config = dict(
    hidden_size=512,
    n_experts=96,
    experts_per_token=6,
    hidden_act='squared_leaky_relu',
    normalize_top_k=False,
    routed_scale=0.333,
    router_cosine_scale=10.0,
    init_std_router=0.0371,
    norm='rmsnorm',
    norm_eps=1e-06,
    learning_rate=0.000619,
    dataset='wikipedia_en',
)
Below are experts of layer 5 (counted from 0) of a mixture-of-experts language model. Rows are named router (the router's row for the expert) and show model dimensions 384-511. Each number is 128 + 32 x the weight over its row's rms, rounded and kept within 0 to 255. Numbers have three digits each.
After each expert's rows: a language model's description of what the expert responds to. This comes from a sample of Wikipedia text that the model never trained on.

# expert 1
router:136105168156135134103122165131106114228145139145148097147145101129142119117104096100141098100163106164129195110117117102132160154152134181154112145139175146102153197131149133118090052092157150052114146124139121129132007130158132164153144095154114140149060086097184096128148145115163155113120082097131096103091209102172140107153184056099131133189126122098206034124115140106067117090154
Function words before verbs. Articles, to, and modal verbs or subject pronouns in running prose, usually before be or have, such as would, can, they.

# expert 60
router:109103085148169182111132131165096145094084143196116155220123116152133113178123132157132156146164118181173110123057160097172082059164141108123158163169192136177084078151121181132122126055230155124173120144123189069085140131137110125181155056126106154194133123157152091112111138122109166133122152134156158133121123120117113101096180125162170109105088141125166053112142142102081126133118
Abstract nouns and commas. Commas ending clauses, object pronouns and abstract nouns in commentary and narrative, e.g. him, role, relationship, idea, success.

# expert 18
router:157173124102133127091075153092113123199113167129130101154100108132138122125122145153115087099167169167184125133155123088153134166159041108086097140135139088068193126120123140123121106123189146136105105210181162080129100162164162141121176124134112158197150032131103123139100197126088141108171162123139130126091139136150137117176153109159183125149153150106122119171157063095160142129080
Modifiers before nouns. Possessives, adjectives and modifier words just before a noun, often in technical or sports text, e.g. first, yellow, standard, his.

# expert 26
router:123120117180130185107110199126117098191102124118122101139117160123120167176070098167152163133175090162165125117117130133141109107172123104055110154107169139063062095101128111118110131115193104077123097165078081096106110133138105082207130076134114113216123145115167171137184126172141199133110177148144094105117102099125140130119177105094196099111085149113129099159117116178117094124067
Coordinating conjunctions. Linking words such as and, but, or, between paired adjectives or clauses, as in "wide and accurate", "successful but", plus suffixes like -ly.

# expert 30
router:131147098160081139104104162088159076208124140129099081153160155175124120107072156110162113110123154126187155126070192107109112113145137117173131142128132175078107130163199146072085170099117179154106143149172173099092034163167160112120152096139102086196144058096152087173142172150106171107143112122144156099133127121087073110123177114128137110144129185075171096105154121116050112145109
Indian film and biography. Punctuation, articles and pronouns in Indian film, TV and biography text and filmography tables, e.g. a dash, He, |, his.

# expert 22
router:083131130143126178147156164106144093179092189165133109150111139099171153161110141094179179120112116122172139086071097115129114131113098119105110076151159086106141120128156109144146120075206128144138113166101117116086084156167139117116128167184139175165209097086139138075072147072112128092122156130132204121170179112111153101135163166120111114159101148088136146141110152158126109164143
Structural punctuation and markup. Sentence-final periods, colons before quotes or lists, table pipes, line breaks and == heading markers in infoboxes, tables and section boundaries.

# expert 11
router:154149096189107145063137170083149168120088041124131108149141090092153133078151169175079093111152063123152154075113128069128147103096097098123050141100142148141107176146174143118116192079152114105082108153046160105126076182180115082101135120108141113200164089090157131109096152146143145160128115125137141079098136158109100110111145152149165104168086176103133109195156143143134182111113
Sentence ends, headings. Periods closing sports game-report sentences, line breaks, table pipes and section-heading markers, e.g. "series lead.", "==", "Arena".

# expert 13
router:095126168128096131070145164100079147106099159152102127170144108109142146132112150164134133098116134130139153082169089095080178107161073138092032129113142120128093173125114096155089192084120134111131108118097130122124073120159124090110143119140074104209098109050091155114102155138099128130098130183133150158144079143095176086087155165119146065174153173092107108163144160188109100145103
Hyphens and table separators. Hyphens or dashes inside compound names, table pipes in sports and results tables, quotes and accented bytes, as in Buzzard-Quashie, KO, TKO.

# expert 6
router:113175120126097172105174127091117123127148148177133097160104128161185158098092130096151122109171073153121139116082186112110109123104166114150100136115148155088110141146155146088095148103178139046176128076145120071108132139134142063181125141171121122181133072033135124121116152098095191115155136067150154205148069126108152075163134132156176079168142205105157131111119139141140143162180
Table and list structure. Line breaks, opening parentheses and numbers in tables and bulleted lists, e.g. a ( before a disambiguator, zeros in stats rows.

# expert 32
router:168184157183117142141089127055158117208091101186130072094102142161119137083065077132191125080200152099145129081085108148126092144116104146109157102119158107161147155182113114114126129048143131101113148139147101098133066148164118091135159120072102156203205066163166110177137161136089172165108132135132101101106148125107154097111144187087139162105083153099157116088147118101089123130098
Sports and article openers. Function words and modifiers in opening sentences about American sports teams, seasons and albums, such as "in the", "of", "by", "former", "annual".

# expert 16
router:129093126143097172101106183154133160194131166112075154161094174126106144133113196118171116132154115154103154093088166087125063152123165138103089139118169115134123091102137112134113139150208105080149148126154114100126073139120130098084130108119108147196171109056129145118086158082111191111122093195098167055143164124124191101148159143111169132148132207096110092147142123159110109141142
Closing brackets and function words. Closing parentheses ending foreign-name glosses or life dates, plus function words such as to, of, about, and verbs like suggests.

# expert 40
router:048144100187073145179126162108120141187138107152068098202166105132197137111063134134159121148079126127146156106039125110121070140113097115118146071154158117124129127123133134125079137086094109115116135100184083107111126132174097057076095090158106143152137077091136083119092153076133117124118123186150150154137139104111131109112135169140167109100143167024189092135117130174151091124138
Dates and day numbers. Day numbers and years in dates, plus on, On and Died before dates, in biographies, infoboxes and tables, e.g. 16 June.

# expert 9
router:088120139157060187088118144175132111233137117147082089195150088118184138133192154089122143141134105153159172081112147093070119062117055120147134115159183164131112084138163176114099115110149131089145147186122142098138050138170127111126129078119114110139115079084080086137105148127128103154075144104100131104123106121112105114144213080142148016168148162073143118195121134091122104159145
Personal first names. First names in lists, tables and citations, often non-English (Paolo, Christian, Robert), plus foreign words like de, von, et.

# expert 48
router:108175138123148162142149211163119134187086113151176104132153125112188117150074150133134091096140139103143122110118096117190172123170116097110108151135203164109129116097170115125156151088147100052176108130099133133089016160147177104154120108143129122211151094111120121084131151093148130134086096128127144057075145119182148111096081137116120090170107203136139086179125137146073119126176
Numbers and place nouns. Leading digits of numbers in tables and formulas, plus place nouns like town, city, district, village and club.

# expert 14
router:147164134155102171122139135101113135224092112131071104159134140171144115107141128153128071116154157092118119092110174170116100119129054116137070135162162120187118114115150122071082163110121101122124138173128116070104081147153147085175112102112107102138104076060184127129131146122163125136134121124183120143128081112115161157138170142129185079184154180066150099151150116169108135105129
List and table starts. Leading pipes and dashes that open table rows and bulleted list lines, and personal names and pieces of names inside such lists.

# expert 19
router:115159101163081136047100184098131137097147098113126131154180147152131114107183152148080124123139049107156171121081148140107102088086098185102143074139148132119182059137214151124123147147181123101178106153130103133083072177191154166156116103140148060139102104076179098169124150090114151129081121133125112119175083130111125147140184116085127106148113135077127134150100163072121145098164
Given names, opening parentheses. Common first names such as John, Ben, Robert, and an opening parenthesis before an actor's name in cast lists, as in Harish (Amitabh.

# expert 43
router:112121162105079175066104155092108119165092120130098103167116162174149094074064115141179062125120111115096073101100080053157095119126121139164108125103159133128163146117115128135099081108145129147130098166105116107095119174150089131091095117114171132160160097110108115163108134104146127123098167158163162045149147107150118140122114155084154057107143180117116089151080135139110132130145
Compass words and connectives. Compass words North, South, west and place-name parts like Republic, plus However or later after a comma or and.

# expert 38
router:148149105125122169131189165080154110140143105128080036099101167182147116113149127065072079179147130081098119118117125104154140150094132153107126106123139122109138083130143090090133102093220138109101074144143126059119150110179110117122135126123162109166162173152149113095104122110155113130117110109096110098161109103160134124101175114136146052163114170075108097118142140159064148159163
Copula in lead sentences. The verbs is, was, became right after the subject in defining sentences, like "Calgary is", "Ferrara was", plus commas and paragraph breaks.

# expert 62
router:133127114170152107134127157132120112199120082163118090129147093194122131161087121131147126099086080149166159091075111104116111126104085158085121148132140145101131071180143127109059128102152128130184107189076122116122104173167150095130132111145108146199105136132139138150067159134143097116095108142107100114176119103163118123120142115166162125139153172102132070139126145153101108143102
Construction prose and clauses. Conjunctions and pronouns linking clauses, such as and, it, when, which, plus numbers with units in texts about buildings and construction, such as 28.5 m.

# expert 58
router:202156098160080174128194138122145121161072127111127135210134084123128147125171128154137107127128097123153107126166072102104155112100085151120147116126149162086141109128152152096055139139101171079130092172147107110062042137173139090138127086117142107077118097080124155125109196084121129153126183148159141106117099184160120100133121142166110116187125136089115176126145134138131133163097
Address and location prepositions. The word in and abbreviation periods in addresses and locations, before place names, e.g. 17th Street in, Pearl St., in San Juan.

# expert 54
router:156148116169108172081086085074090151219089117122075132181134151181142098077098098146190049147112106135155124091083165006128196176141097122145194164133131130132174128130094096086080178143147168174070111166117121161099070145132114065074130120110116139136165115112197081151134173133112159154172122147087137113156115134132150093086149143098110096126143147034166043091177134127096121127093
Music and party names. Music and politics words such as band, album, Records and vocals, party names like Democratic and Conservative, and the final words of titles.

# expert 2
router:098121139110076127184149136112125135153136115120131043164157141173135099100119168119102106099127127120141140147131119116093067153120095136099150166164114104174173114151176155126180146120135120152183144118164057060135139107158141147116138133135067103208155142072124095123096152150136163157193087147106119135136125120161128122134194132096174059192142162081177107143159183215104081134115
Organization names, acronyms. Words and letter pieces in names and acronyms of institutions, awards and schemes, such as Bureau, Research, Academy, RSBY, AIAA.

# expert 45
router:116146135185098156106096143170116081121127136161073119195222125180160128124089132107144092141135080114098145127073135143103121095172076132102128169141143148101109084142133193137133118117195072139106099189131107079085075116176115117117115030088109097112094038093138147126135114085177095090159164138142133110088153084167103107137137066122145117151140149081076132129056125155078132151158
Mixed word fragments. Mid-name word pieces and line breaks closing a paragraph, often in taxonomy or data lists, such as Dunderdale, Bishopsgate, RefSeq.

# expert 0
router:169094106134117137128117140166132103167156101097113078157131099113103161063078149127084103165148073149154128083088110125118108116122095066103125100135138145098082118120160099111158190081208132121158136131103144098088017175156132073111144073092156126136140106099128114175129142157116159107137123114169104068124154107133164081105157108142107095139121148077173091101150092139132147156112
Name-initial capital letters. Single capital letters or short first pieces starting proper names, e.g. the M of Mifsud, the J of Jadakiss, the H in initials.

# expert 61
router:066095113210057161130131108141180143144116139169126087139166101125111135087162158100101145057155056148159218092113181084114065095091132100117097128110096112110107142115110073096107186070217088122122129156142142105095088149165119138074164097183126173098119120083114049145142121103125086082110148091199155164122117102129169141110194084115136123172062162053128173152158106156067133179116
Name-initial pieces. First pieces of proper names starting list items or table cells, such as Ka, Sar, Dag, Gal, especially foreign names.

# expert 52
router:126103106143086155138097214128139153208092187147100084191098069124185151087082085120119152092115108112115152072049114082117123120141122148113070126103150151065096108166150072077142124077170114111099132192084157081146007141151091067107144050139135134249174096086117130097131163124147139167148115150174142114072130097116151136205127100113127075176086143135150130159137161131076116144147
Articles and sentence starters. Determiners and possessives such as a, the, A, his, their, especially starting sentences in plot summaries and narratives.

# expert 25
router:088115152114098200157143112123150123218127139140119113152105132114161110103102142141165126109133120135157163120107120082159128140147132193151122139157128135095140159122152166128123087101181132119095137176148084103112068154103116141147108096093105145156120080078155101086103151103100135113113172139123088092134171151121150114073114168108165079159132146093150164135145121149121117094122
Month names in dates. Month names and the day or year numbers next to them in dates, such as November 7, 1952, 22 June 1991, in July.

# expert 55
router:106121113169083180131132104150101139085123149117143102147134184138181109118126154151114146184126041124128140091107103152097090112172111124127118151118155103060072132123139109129101118076138129135131109056129101062093059168134181096118199138086049141095104108053149142148127131143097143143165098160188137103108112131092135110109172136137159085151081147145158127151147153126093132139134
Spaces, See also, name pieces. Stray spaces between name parts, See in "See also" headings, and word pieces inside names, often Indian, as in Sam-bha-vam, Gro-se.

# expert 41
router:093122115121070145106140135070153174157081156185127127130154176187151124080172121158111130135159067179127138093156195135093107169132098131091061132110171113126090066146133087077114120078182181103060115128115152097123048210148142132100148099178100166106137124094150089093104112132138156147133087107135156130117108158132161120115171181155163071153091093132117125171167119160094137159146
Foreign name pieces. Opening syllable pieces of non-English personal, place and species names, e.g. Do in Dossari, Te in Teal, Ya in Yacimientos.

# expert 63
router:104156137157108101149151173153156142169117101151136117143114119190114110113091080098147128109136091138132130068156118102080088068159119160130126131114118106140147146119163114094140138105182116083096174182101148094151098104112170107096097172160112100167126101115113061130144136164155189080133117115129141149127090099092092165098121106143155060100126106095140082231210139141140102126153
Determiners before nouns. Possessives and articles after prepositions, such as its, their, the, her, often describing places or species, like "at its north-east face".

# expert 20
router:099136173152102185141140143122158121172164110161186073137150078119130107141068157060093136159120136141144152091040116079120186119107120120143094169094152129115138058112180157125120148065176149085078168191121128114125056150181172124133176139152112128142134066122121145083087120141116148130138121135146158058115136136069114084116138113111110103191131162120171115167133143141125142153214
Separators after names. Colons, pipes and equals signs right after a name or heading in lists and tables, such as "IMAS:", "Bolivia:", "= Pre-owned asset tax =".

# expert 47
router:121148108128123136174110137131146108212104094136111123090111080183125092103129120146090159142066125106120174115127122067130149095159135130147106165136066140084139176126161119162107070109156108089123123140173147098058073149092158131144147116108091143154143082128140104096098108143134149119139108158140116131108125123119103090090119153102152137147123152133199102116097167138088153154155
Articles before rankings. The word the before ordinals or superlatives (ranked it the fourth best), plus at, as, national, and goal numbers in league tables.

# expert 8
router:152158083153129179137079145123104217170107108150116167123108124179095126104118124085132108117127153146105099111086147157157098088088127110108130114114103148096148153149192153140144116129142133134091172207090107156094103044140174057121092133101139093210103108086113095159150101136111120109158096099134142134100094192130123138140165113154151079106101171118139068153131093159105119136126
Election table cells. Cells and labels in election results and infobox tables, such as party names, Conservative, Liberal hold, ±%, plus Species and Genus fields.

# expert 27
router:104149093148167165134112166133125141255120137149086069161111119091115174128115153097168113125129109168138144085090153075141055137152119155148042154106190142107103124153122149104120140116140163074131117147148114051080113127134115048123151100119137163189121110059189104074122147121114113125179108114129136126088082103148110113118184145127142095175160163135185130125108135167069155117203
Plot narrative verbs. Function words and present-tense verbs in plot summaries about characters, such as is, goes, finds, becomes, to, you.

# expert 17
router:125108117157145162171088155131149066155119143155149093176123140136151110147132103144149126091134158111155112051089138149089107085083080149097185090149116119089137158111179145095103147106154106127172105157126104120111120158185162103142124137130103120136137122113145081114112079092082169143100149167160129103141165141091113082110059130137179099120164177133179119137162160161158098096135
Years and counts. Four-digit years in dates, lists and infoboxes (Built: 1900, from 1949, 2020), plus number words like two and three.

# expert 29
router:070133116150097180130148187168157085129111125157089103131151113116122133084111169136110074088135124133148162061127113099134103101115109107146108139123151174084112116125164115148068110129121062111157084206108112122125119136138171075163136070151176126147155103150128094083113139081132155140132109151139148124134156117120112187107103178138125108134121187128152113140154150188081126138142
Numeric cell starts. Leading digits or signs of decimals in tables (−2.70, 197.850), single capital letters and initials, and ordinal bases like 3rd.

# expert 44
router:140110173178095209146125153173110165220115143115130068166150111129145158102146070101095119167118095073173135054119103075125109120095090095074109098082186100129144108098109121128085140131175129080175160191092148073136062126165101136097086140094072166085102122103123120127114125112118176124115114115119164073115123105118166062125159123123136140173120178122193143160140133186000145103165
Prepositions before objects. Prepositions such as of, on, with, against, between, using, that introduce a noun phrase in descriptive prose, as in "temperature profile of".

# expert 15
router:160127066165126166116131176097110107165096130171124061168166147107149122158077121112159118139109153117174129093139115133084108127194123113116160162138178158091098141126173134151133092090071142077155146125196149075146097095196112075134177096150104175165124052087160144122128137073168196108117150138113162151181134104103086073103150109153159158118162212103095140179171148156182168111102
Headings and list markers. Heading markers, list dashes, table pipes and field labels in infoboxes and structured lists, such as See also, Species, Votes, Title.

# expert 57
router:127120127146141167111137153098112114169056064186201092130114096132136128104167141115170136124153077142181118110149160089102097084145106138111104133176143132070113101137201178100119120101161140130058143192140125115122049142084059097179088098108100095202124101104099087112136107101177133147130138124145139106171102103114150183160076123154153089199097116110079118123147166148084089130084
Numbers and table separators. Pipes, commas, semicolons and prepositions among numbers in statistics, census and election tables, such as 522 in 108 households, Turnout, Votes.

# expert 53
router:156136168120067106132145162130110145200159145137121103149118116140163152147141121128154186106109100113209132133017153091099156155143116134108117185116176114106123114176133132100080167093126150076140077163118061162131112152203131098098131167165098158178083071106118112129130139098080127100131137127143164119133161122129124103128179137097145128130172161111122059131162141157089111155145
Subjects and auxiliaries. Pronouns, relative words and auxiliaries in narrative prose, such as he, who, has, have, had, and clause-joining and or commas.